{"d_model": 192, "lr_router": 0.0007, "norm": "rmsnorm", "norm_eps": 1e-05}
Below are experts of layer 3 (counted from 0) of a mixture-of-experts language model. Rows are named router (the router's row for the expert), gate (a neuron's input weights, with its number), up (a neuron's input weights, with its number) and show model dimensions 0-191. Each number is 200 + 20 x the weight over its row's rms, rounded and kept within 0 to 999.
Before each expert's rows: "comes after" lists some tokens at least twice as common just before its tokens as in all text. This comes from a sample of Wikipedia text that the model never trained on. Tokens count by the router's weight.

# expert 3
comes after: "  ", "-", ")", "\n", "\n\n", "%"
router,243,192,204,205,171,193,222,200,188,173,207,169,190,204,172,210,224,227,155,189,200,214,208,161,214,232,194,215,181,209,186,211,195,218,219,221,220,232,241,192,198,189,238,217,185,210,192,203,210,235,198,201,223,200,241,203,189,210,189,203,159,199,219,201,209,149,213,175,193,198,191,182,183,206,203,223,197,182,207,186,236,211,199,215,201,221,218,210,230,187,207,202,199,224,210,158,202,197,205,223,184,194,208,179,211,225,181,217,214,179,173,204,207,175,198,162,204,196,214,200,176,214,176,158,181,189,221,182,172,166,189,193,174,218,185,173,211,213,242,219,205,215,207,249,204,168,223,198,192,175,171,201,175,188,197,168,192,187,194,202,179,188,209,191,189,188,204,214,220,237,211,202,205,178,196,203,208,185,191,209,166,207,178,160,181,231,232,167,182,184,250,207
gate29,171,162,223,214,225,222,183,179,217,204,185,226,198,197,201,209,190,179,210,218,186,187,222,187,209,182,164,203,183,200,205,191,210,233,222,216,200,207,235,188,143,212,188,172,186,190,190,196,202,194,192,209,183,222,199,213,208,197,174,186,190,225,182,186,199,195,211,207,213,208,226,187,201,251,210,217,228,187,216,194,274,198,226,212,211,180,219,205,210,165,217,203,223,212,199,211,191,223,183,186,194,166,190,210,182,220,208,222,191,199,188,221,187,167,174,216,211,183,225,166,192,239,171,187,209,208,184,187,189,207,267,202,183,194,220,227,184,180,205,217,195,211,156,213,190,174,177,191,175,249,190,199,186,170,203,224,197,206,215,191,161,227,184,192,204,213,151,202,189,187,216,193,196,202,206,196,164,175,186,191,213,203,219,225,180,247,191,197,211,211,187,209
up29,178,202,226,213,224,242,171,157,218,212,177,193,220,182,180,193,184,178,190,230,175,182,189,194,201,202,191,217,216,183,189,169,222,202,172,222,228,204,248,193,212,210,221,203,217,211,178,191,207,173,207,199,215,205,211,228,209,206,172,182,226,221,166,202,165,195,202,222,192,232,209,178,220,233,182,222,221,199,223,226,226,169,257,228,216,170,204,188,196,180,198,198,205,179,209,194,201,236,199,204,204,246,194,187,190,203,200,225,203,167,212,203,200,216,198,180,193,175,227,188,231,246,227,189,209,217,180,189,173,178,220,172,183,184,217,221,161,194,209,235,200,184,171,185,224,176,191,187,196,215,189,184,200,161,204,214,192,205,191,215,183,210,197,189,200,207,162,179,180,199,206,198,215,185,199,180,170,176,189,212,212,199,194,213,174,231,178,202,252,191,194,181
gate30,188,235,199,198,160,187,204,214,186,161,188,171,204,225,214,214,198,221,190,216,200,183,200,203,187,219,187,207,196,184,187,237,201,189,199,160,181,188,217,224,174,175,242,173,189,184,262,175,235,214,215,206,192,197,198,187,218,190,203,202,184,220,205,222,180,195,202,191,193,196,207,172,209,185,193,191,180,183,193,213,181,213,222,182,187,215,221,202,202,201,223,227,203,201,190,180,166,185,242,207,218,171,220,232,201,200,209,214,237,187,205,200,193,194,158,223,220,184,195,162,215,176,224,219,213,207,180,167,162,197,200,215,234,181,205,202,230,248,196,186,209,204,195,200,191,222,204,171,246,178,209,216,200,204,212,168,197,173,178,212,172,192,197,208,200,246,227,179,197,198,188,197,171,171,207,205,206,214,188,156,160,193,204,234,218,202,215,203,211,192,218,247
up30,200,187,187,232,165,162,203,201,243,209,207,193,235,209,213,212,222,229,153,209,194,223,216,192,218,192,214,193,213,215,163,201,193,205,195,174,169,183,200,193,205,187,234,182,224,203,235,207,220,173,193,213,225,230,195,197,194,189,240,172,225,187,241,202,199,174,193,214,198,218,224,198,166,195,225,216,185,196,221,185,202,174,184,179,204,195,205,226,225,203,184,190,194,182,216,219,165,211,197,212,201,172,218,163,211,159,200,204,215,175,213,200,191,213,158,227,216,169,215,183,201,214,207,200,178,176,179,208,155,223,202,194,217,163,182,209,216,220,209,184,201,207,196,197,215,166,204,211,206,209,182,186,193,202,227,202,220,116,220,203,184,199,187,215,187,195,202,210,203,186,208,225,200,191,196,189,220,235,199,206,204,217,167,188,225,179,196,233,180,174,195,239

# expert 4
comes after: "\n", "-", "|", "=", ".", ")"
router,205,187,175,177,194,203,190,193,230,171,188,194,213,201,216,212,205,206,171,169,173,181,199,187,213,197,153,214,182,201,188,218,203,183,193,206,222,212,249,200,203,185,214,201,219,195,169,241,246,205,195,226,221,196,195,196,242,200,232,172,221,197,200,177,204,184,240,197,210,193,193,200,188,211,216,188,204,212,230,180,224,223,216,159,177,218,177,194,173,227,198,200,168,193,195,226,201,201,202,167,204,189,214,184,191,176,179,207,222,202,218,191,179,193,230,231,218,199,175,201,218,216,222,197,183,191,193,221,227,202,231,160,226,204,176,235,199,191,216,223,186,182,220,165,216,184,200,213,230,222,193,209,184,192,170,237,221,239,221,185,211,204,196,199,225,178,187,181,220,220,172,164,191,238,185,218,196,219,187,178,238,181,219,243,237,191,223,192,189,199,201,180
gate28,191,197,212,177,183,204,186,195,192,192,184,175,197,201,183,185,188,192,197,195,189,214,195,172,195,181,194,195,173,211,222,215,240,199,177,173,210,207,218,212,225,210,221,191,191,224,206,241,233,189,217,185,200,183,187,200,213,192,165,221,232,218,211,192,184,143,196,152,188,174,214,202,191,199,206,216,189,184,201,227,203,214,221,186,154,239,203,214,168,208,187,191,177,206,184,217,195,189,206,210,206,195,199,183,200,180,216,224,200,237,220,174,175,200,215,231,216,222,217,223,205,182,217,203,235,243,207,175,204,226,222,200,199,195,175,205,223,128,228,201,210,148,186,222,194,185,185,220,210,206,173,214,190,226,164,207,181,179,207,241,243,190,193,195,192,216,198,210,195,171,195,199,171,214,180,204,209,206,187,228,192,229,169,236,216,212,225,188,206,210,209,159
up28,193,212,215,187,195,223,245,184,223,203,190,230,155,222,180,220,209,181,205,231,217,215,207,194,233,215,188,251,193,210,213,196,235,211,213,205,145,204,198,234,165,231,194,197,199,184,187,198,160,194,211,207,213,190,173,198,212,246,238,214,156,203,200,219,193,216,189,158,219,205,184,199,243,231,207,206,205,174,194,185,155,206,188,180,226,191,168,193,176,196,221,184,192,204,221,178,192,204,217,213,191,173,202,203,190,210,184,195,212,208,178,202,235,186,206,228,198,172,181,196,150,213,199,201,185,237,200,190,199,200,171,194,181,197,193,180,162,235,154,172,222,202,239,193,222,214,213,181,218,198,201,188,182,195,228,209,195,181,193,200,189,221,203,200,192,184,172,192,208,198,214,177,224,194,208,194,208,216,207,193,212,181,235,193,212,196,174,226,177,201,169,206
gate29,217,203,203,162,227,220,200,192,194,228,223,201,214,168,212,213,201,207,173,209,209,199,191,152,199,148,182,156,206,176,225,215,197,187,165,183,227,227,186,191,173,193,198,230,223,182,234,189,235,194,201,222,173,212,195,158,222,182,196,214,226,166,193,206,220,233,201,193,192,203,185,200,217,207,197,241,217,181,180,176,235,189,200,176,185,204,178,168,198,216,188,190,229,202,202,165,202,191,198,192,178,196,195,195,217,206,214,191,224,242,219,197,192,193,199,187,176,164,207,216,210,196,169,180,195,249,205,232,196,198,199,209,170,200,209,195,269,185,219,196,183,170,229,181,211,175,187,211,195,213,207,200,203,199,220,188,199,208,210,198,185,203,194,228,191,214,180,159,194,208,169,195,263,187,202,225,232,195,213,199,198,198,205,218,222,194,189,179,195,193,221,220
up29,204,215,183,179,194,231,207,222,216,198,204,203,217,216,206,195,174,182,201,193,187,180,185,189,208,191,188,215,194,232,227,196,205,194,191,153,192,230,182,211,224,170,159,185,215,180,230,211,259,182,208,189,176,198,187,211,214,194,197,189,206,191,201,240,204,204,205,228,210,187,228,206,189,184,184,195,199,186,210,222,207,211,186,195,225,212,181,193,210,199,183,196,182,192,245,183,222,226,210,168,261,195,221,181,191,203,200,173,186,212,180,217,236,193,215,201,196,200,205,190,194,188,225,180,169,227,191,207,171,172,189,210,216,208,194,201,215,194,213,178,214,258,227,208,197,211,184,222,191,224,242,202,194,184,176,179,157,195,231,204,199,150,187,219,208,211,163,228,198,223,185,218,229,180,202,184,212,212,179,208,188,202,212,186,211,178,204,164,200,141,197,148

# expert 1
comes after: " in", " the", " of", ",", " at", " United"
router,156,166,228,200,182,155,246,213,201,195,214,171,232,197,172,202,206,213,218,190,223,168,185,189,203,159,221,212,194,213,189,167,204,188,174,189,207,197,216,218,205,187,232,214,208,214,198,204,173,231,232,238,202,204,228,211,177,186,204,197,211,191,212,203,184,196,184,203,200,202,196,187,181,218,169,179,215,208,192,196,186,235,217,207,215,210,171,184,167,185,194,210,219,213,219,183,177,216,216,222,237,194,212,203,227,206,207,247,206,234,228,168,193,201,188,208,154,208,242,205,206,213,203,174,177,191,181,229,188,200,224,205,191,220,196,181,180,234,178,203,194,166,180,200,234,173,202,183,162,188,164,203,205,177,176,211,197,180,192,203,176,222,167,209,196,181,204,190,195,204,186,216,221,199,213,228,206,207,211,189,163,216,186,224,216,246,185,229,204,234,181,187
gate19,202,185,209,241,228,224,253,213,232,227,200,221,215,200,201,230,207,204,173,168,201,184,193,177,184,192,200,161,220,192,199,217,176,178,218,185,189,196,181,181,212,191,194,215,179,192,243,208,199,214,237,174,196,216,185,229,209,179,236,223,174,211,210,231,173,204,182,213,187,193,199,227,217,254,225,195,204,227,211,203,183,222,191,245,182,187,213,178,173,239,185,184,226,191,188,221,217,223,218,238,211,191,211,202,204,157,197,176,211,213,200,171,178,211,183,232,186,192,214,226,179,199,188,190,197,214,183,213,200,173,177,199,175,203,183,200,189,182,192,185,222,188,225,225,210,186,187,211,215,217,186,199,203,193,219,202,209,191,180,185,163,191,185,186,160,158,219,190,177,179,206,158,157,186,207,213,208,217,199,205,200,187,193,180,214,172,185,192,209,176,231,228
up19,209,248,245,220,220,180,225,207,224,253,237,185,214,187,206,215,219,201,182,205,194,156,207,180,208,164,206,207,186,186,196,168,229,166,201,201,231,193,214,168,163,192,162,182,184,213,223,202,201,216,187,190,217,190,195,213,203,212,222,204,184,220,202,225,208,204,195,190,205,204,216,227,220,231,195,203,195,175,224,182,210,213,195,229,218,196,195,180,186,225,184,194,199,187,225,217,227,245,161,206,163,188,187,180,227,233,179,200,207,212,232,200,149,200,199,202,178,202,195,190,189,211,187,204,177,201,169,200,197,199,198,203,205,198,181,215,168,198,210,183,219,208,191,230,201,197,191,173,222,230,149,215,178,214,194,181,203,209,182,198,164,181,191,218,185,189,190,171,215,197,193,186,219,189,221,238,184,168,202,228,174,178,192,233,227,187,166,188,217,176,222,199
gate20,210,199,210,163,190,180,214,230,222,176,187,228,190,206,183,177,193,221,211,144,230,187,220,200,195,164,196,199,226,172,200,201,168,166,209,200,184,199,232,200,193,201,200,194,214,239,200,218,188,191,192,220,161,170,194,189,203,169,210,238,219,170,216,213,195,178,195,182,208,222,184,198,207,196,189,207,212,194,212,248,239,193,180,181,183,201,172,209,180,195,190,200,219,209,191,182,179,194,194,179,218,175,214,191,209,180,189,206,213,220,202,181,226,196,190,181,218,218,211,176,193,145,196,196,241,209,220,203,211,199,213,237,197,192,175,207,177,201,235,225,212,179,220,199,195,162,199,181,183,190,221,208,256,193,185,233,189,220,182,227,224,231,187,181,213,204,195,200,212,199,227,220,213,183,189,187,212,200,204,194,167,241,197,230,235,158,194,171,213,175,206,237
up20,181,197,179,169,183,186,213,211,214,185,184,250,189,203,172,190,203,216,175,168,214,176,216,198,194,211,207,178,207,199,176,191,216,177,181,218,176,191,239,186,220,199,235,212,201,210,219,247,199,177,193,206,184,173,200,154,206,235,188,232,195,146,226,220,205,170,197,153,213,215,193,181,189,204,189,218,184,189,179,242,253,193,197,192,189,200,188,195,191,200,199,217,225,191,205,200,178,206,207,168,235,193,207,231,210,191,217,214,219,234,218,164,240,210,187,191,181,213,213,196,178,146,210,199,241,183,208,195,216,187,196,225,235,209,164,237,194,196,200,207,218,243,192,181,183,186,220,200,170,171,189,198,225,196,195,227,188,208,202,228,203,199,185,180,203,193,206,207,208,217,203,186,227,201,182,207,203,177,193,202,169,201,200,224,198,177,192,206,193,191,201,240